From a checkpoint of a small mixture-of-experts model trained on Wikipedia: 400 SwiGLU neurons an expert, 1 pick a token.
Below are experts of layer 3 (counted from 0) of a mixture-of-experts language model. Rows are named gate (a neuron's input weights, with its number), up (a neuron's input weights, with its number) and show model dimensions 288-319. Each number is 500 + 50 x the weight over its row's rms, rounded and kept within 0 to 999. Numbers have three digits each.
Before each expert's rows: a language model's description of what the expert responds to. This comes from a sample of Wikipedia text that the model never trained on.

# expert 7
It responds to: Verbs and clause links. Auxiliary verbs, pronoun subjects, relative words and adverb endings inside clauses, such as was, had, who, which, significant-ly.
gate0:444488500571437514484554494497439491536429610526510461617550509418550526481439474531499519517568
up0:557456528463523480428479542511540506425412571563538493540583473490572503470578580496500481587496
gate1:498564553463489528544502461603513527448449476488553483453495527570549486480372510431486496501550
up1:504586505591461596495511448506537531454505541478545429559440550464560514559545478478527477641493
gate2:451524468411491530397455513571488552551430470521493467593566431452426532521410451537505487544531
up2:558458516546496446533513460478516486407456457578542546455493542512546465502494471474509625556521
gate3:539544494478492463598535425497455460471502430489494477464493492550504471491519486479572573512582
up3:575476475495589437509476462577386398547518467442492507465467456471591578507557462429539570453467

# expert 11
It responds to: Table labels and cells. Header and label words in wiki tables and infoboxes, such as Record, Party, Candidate, Total, %, plus cell fragments.
gate0:504574554446587555508483521563577545445559533477415421499401614526499546567527635512560608499569
up0:555552470455470505462505540605596503484528501582505507506445488503579557477490512564402504451540
gate1:519561453584469481449479500423438551526481479478529517474466491468504550486506492476481427520501
up1:486511527488547555458602515632416443524585558487502588539561541495562528495486466436532449585517
gate2:473512486544524492474454528503513519450433478378594491392451494514485542410459555450472458489498
up2:591483520482576559545637589506467532481444531469503574439407465551425546465555455499484498485625
gate3:466480534513565464384559418484563434497530572503608523476476479497489566442501514509509583505496
up3:461471485553487421573415559557439532510447437504511495481507386552627568470603480579495530554479

# expert 9
It responds to: Space before values. Bare space tokens before numbers, dates or currency signs, after colons in infoboxes, pipes in tables, or words like "from".
gate0:463553474457428484493516502529528596462445491480469462514586511484485502523412532459443532477468
up0:470448490583461506464535539482493508481490542497532516496489498474448412453494534445492427472445
gate1:532494552428539458528575556429491449575465564534572542481472547451525470457512472405545522493563
up1:591560537438501534521505478599525451445463465438464530515478440590446356522420415444531351410584
gate2:490538561555549606515467428540446496546499531491528536469559526544499520552458456429510445511520
up2:393453457477446445541491493546496485490533509539480575533461411526549478535527476445561492576395
gate3:539585504517516557526546471476459480497517494579561455469484555574421437520624406457470579510563
up3:437511419460557488505625507416519452453637575524489382511543458544518446523450542418445463496528

# expert 0
It responds to: Taxonomic Latin fragments. Word pieces inside Latin scientific names, genus and species lists and taxobox ranks, e.g. Ch-ord-ata, chal-ced-ona, -idae endings.
gate0:464530513541523451536504422447501524451506463454455572416452439583492562424526561512514489458431
up0:480478509474558596466441577590537493433608480515480522461528566517540417533470376490413515535581
gate1:463493566512549462552556532513517585469474494532484509487479568468519600541382512522514522510523
up1:556538513596567510541556572488497490452500542421507528513480446624505512490405475518491532574536
gate2:437543492545508474479472492561563486566478430480501451441534511471484498620519495504560616446513
up2:478529548520565512538558506525376531566478399467506508575427493516431447450460567532534541495508
gate3:514464520476466484467568471483476478512505602505483468424503548425464527543594508539479509484477
up3:527544485552491540556503477406500482447444409548498517576456472473519384400438473520569490475684

# expert 10
It responds to: Table cells and list items. Numbers, pipes, dashes and "the" at the start of table cells, list lines and coordinates, e.g. 45°53′, District 97, list dashes.
gate0:482498530576512545559526470536615425540525438428564477530484462526481565540547527542518490490598
up0:451427581453461528505468545527505530467448558482570440531510424449440489457479498397500491514426
gate1:593461510528622591487505506558524481525527457491508427528454589522448457467415525435493549500515
up1:612530536545517559500536502563475592578516470480452479427562452505522488514528480455605438482382
gate2:482499468519514563534486469554437500470564470510491570429504496403627500472588541471513390557509
up2:393386533459509435484554499486518479526485458400486501453492505572514489592475517463505502567395
gate3:467412590500526540521604422535457569610588414512444495515543442514460446443413571597503500583449
up3:474482453446571502424535523524509576452450505481501504450438503459600482433570492543543535548521

# expert 6
It responds to: Numbers and topic words. Numerals in census counts, coordinates and numbered district lists, plus words like elected, Islam, Indonesia, young, foreign.
gate0:521460546406510544459475576393472546535405408464553443520423572475498583457514480554498482597456
up0:585445524551464500539427515520585441562449507404499514499481410537530570469526552474467579507451
gate1:555512597408488501579436521539375511474472487467402455535511450516397474556465475508460479486517
up1:469443379497502480469429480515517506440490510387416498451463475484462484511489468541542533473449
gate2:578508532548596608520482508409509445517630470517471477470499539411475512445491526451526576444526
up2:472487444422431444445503522565498529488575545488464511500552492430490450500522498556487432504499
gate3:432435451383553545460537561453509521448555480431583495423515501558462511633451615561458462488457
up3:497487502472423551463549584509480558511497466545506398462561485490576591513484452515529538472467

# expert 4
It responds to: Word-final suffix pieces. Final pieces of surnames and ordinary words, often before a comma or "and", e.g. Sanche-z, kilomet-ers, sit-com, -ing, -ić.
gate0:490519534485473476523527523544579514494476484514461587518477456495455452585500398457417481415530
up0:471552439543582542527461481495501549442513447478489577384522403486538568459470460450490391446540
gate1:519547467450493568503492415494509471542478503526471497417472512485473495515469475519562470477493
up1:470537500441477481396498515422543446454520436540502531504473488479459409447576486406466535558503
gate2:559418513569496470464447477488510512439455402505556484489498468438512435442528489534475509577615
up2:511545538436475381455461454402565465499439458513537487488516397553549436459543484536487600501534
gate3:463490476600494547426545510551498433523463493554543434382469552537595530536581511520556402501492
up3:489482500528516481486417425505569534432506490475544410443507549592436536486520538521477509553522

# expert 8
It responds to: Conjunctions and clause ends. "and" and commas joining phrases in prose, pronouns him, them, she, and numbers ending ranges or table cells, e.g. "45 to 64".
gate0:412532508533406558573517542525498524530428559558545501477496542539551481536513527481596509499510
up0:448527414560515603583475469502545530594475479500438542424472452593517488502483558497394500430528
gate1:514503507506444533505530496569555482482402520607567502539524497422535472643549520502528498500453
up1:487486455544555526595543451572536508501531513559520504387638543474550490522547509503396535527446
gate2:484520536567505519530464513420514570450499467482505459470502503424616545493523489464411496456521
up2:476479555505483576531483396428537452428509431453547465516513458539559516417453474470565496473484
gate3:490441392558447507471545512531528518560487555457405456529591446475512463476493485482383473501601
up3:489486446468408476518495461547523565456539458519513465503463573521459433451506492507560487513468

# expert 5
It responds to: Prepositions. Prepositions after verbs or nouns in running prose, introducing places, times or agents, such as at, for, by, from.
gate0:387495541518404532472492535527480571533508420507524405556511544421495475536530507540542468458434
up0:375470540425538548494529554441444514574507498596545434466468568506494576496530580604590505506400
gate1:483423468417450468511477599544506458519488546397472535461424482471394573560570498631481553489488
up1:496475511499489530469520423460571446513481437490473459527538548466572469446479397559477516405559
gate2:511610463477487536452474429481579506517472465502577549484492458511472483496499489599457535496432
up2:517412447466642473543484520473489543439459523457492441516535516453502489377456488501549515546525
gate3:530463371542580463527571492553452503554495563425507456569495433430483588560574465533487584422560
up3:505470447539465520524428512458499473564413524453552449451514503528489445515608551503580432538614

# expert 12
It responds to: Table and list separators. Cell-dividing pipes in Wikipedia tables, plus semicolons, colons, slashes and bullets separating list items and citations.
gate0:476476562528429523453451443518480525417516557479549613441460637509470569462508541459529507576567
up0:465496487513491518484495413507514526440441485451648569472444581481459463520520565513569512611542
gate1:557539485492431483509525363338558515479476498494456568514468525622468457472506439474523462502562
up1:472572541514426441627480541470522547471513559590539497422537459454531415514471450537493521476571
gate2:424450472568530485433491485464467484500548469571440462535461414446438414482558475591503528440492
up2:493558459497443591435373526451547491445460525508460449435477493497541525500513505537521466543472
gate3:447362539608498434488422520541486519501567467569454478547595450687472606551493454509439503434497
up3:526424548414521606479365411481487457466496500436452454502485501459579410476416501428378470432495

# expert 1
It responds to: Paragraph and section breaks. Sentence-final periods with line breaks, blank lines and wiki heading markers like ==, ===, at paragraph or section ends.
gate0:552467508586494478482491553538615497541495553455526541422525543473487536457548459601469500434535
up0:488478455404538542583464463535437528475479486475480476587491530569475400522448528489473588403431
gate1:653480461492511612508443530575458486462540453473458486455542426510499372420483517420462468375513
up1:515457555571453600420442574595434431514510448439446442515552479585516491512485480380480408410555
gate2:446440543514618631464471454518518525570476389542571512512492486397574521527535562474526511362514
up2:526510479447413491537526519477448362477534514488541501494529412526458529486490456471499531540523
gate3:543507535564474521454481458461474482481393520441573481412500454509533534538487455602539500512504
up3:548550495489492492452525533564456538494412414479487557443497444367532454498442500490500511523440

# expert 2
It responds to: Names in entertainment text. First names and surname pieces in film, music and TV articles and track tables, e.g. James, John Wa-ite, Kone-fal, Love.
gate0:488574459519523592531535469336456452470479525423471599487552528508475518433442486546549520517505
up0:512539444541600477423499523528487552553458430431419514517425459535445432523509603603525543538530
gate1:522468545552452494548482516472529433527522485519523494453558398478488463511522536400550461507431
up1:444518516498441475520505449561577557515543486508579507492617497386469567474560470423454489595412
gate2:493514521544475509383473509547424553485357436385451577473541495504471467459451501549448511485520
up2:471505530468434549515438537515410579504373518438433507550598507481505599449407519488500499562499
gate3:509537505402486503486522558489447537488550564488469543458483392510519451531514476606437449542550
up3:482518491491482499482561508481474452561519527550518504452527515447549481386481513450344453466599

# expert 14
It responds to: Numbers after and the. Census numbers after "and", year endings like 20-25, clock times, and "the"/"The" starting a noun phrase in statistics prose.
gate0:464517516499511513507540518528471614565501496458636565553463539453485492569505565431499512446535
up0:418540485566545479551627475517459540494532481488519461522533576523505498527488497548542452514530
gate1:510409462475494606488450559515495482490551476505523454548565440453485479530529574544516542491497
up1:504460472533548463541467431449486488528489577382517533475507568445485437453525573472505521517561
gate2:538531408511525502536539510606502459497426453467553506559554501527458581500514450533534520461499
up2:529542490529601492540480467471465537516496483540473467568494458474479423510436483553437464524580
gate3:546571508498509529520483499478530455472524409567468508518501451517511543461637602472568455578512
up3:527584553548461449526498597555512478441528475463583463510528562449532438571455532511464489449505

# expert 15
It responds to: Common nouns after determiners. Common nouns or their first pieces right after the, a or his, such as building, government, school, pro-port-ion.
gate0:529487444486490551481477449483490572488463461468523487507567559417428603546488497463611463456485
up0:499474451545574501608521554445443454548467465445439528517477439498411479519466476454513609475483
gate1:483476524444488465543500502528437483522467539507541535489469475434528377428470488451551450560489
up1:565438503499523566487505490515509428514495476554534410450580533516439468501495535508550580513492
gate2:512567515558441490521599582443412489497517494537502446604463569509535439454576566399441509482439
up2:449473489469583428436453516529510586553459499472542421562542472475541459507490536395453507460502
gate3:511541526466554438502490538509540488442501479429543474551474453503469438526534432475566489555428
up3:482550573493472482423441451511455579423497485466488491500522563472493492420481400523549585458567

# expert 13
It responds to: Years, war, in. Century digits starting years (19, 18, 20), "in" before places, and War in World War I/II within biographies.
gate0:408592487519486515614536444403439552514358511576577457446454552534529499515467494475456479454545
up0:533519499492507503525598530507491432466618449540451564599459404431563439517406476573528541507412
gate1:508478465560463535421497475439522524520497467444463517499475496453500582456466468407540554535582
up1:481550509532453427508450502558514509559500478478509445545556451440564390473521526581490479556509
gate2:498583455517548515539495511419532531455505551581451504503513536424550509497541469494455432401511
up2:492465549552539443465541543563510466477473518447526545472465530605479377571533522437456468547492
gate3:443435519436562468527576487542532517503480419486558417478543533481463487543383451529447503463451
up3:472490490470441515565487504525564481518532387411500476533536533406485550511531502463541411524501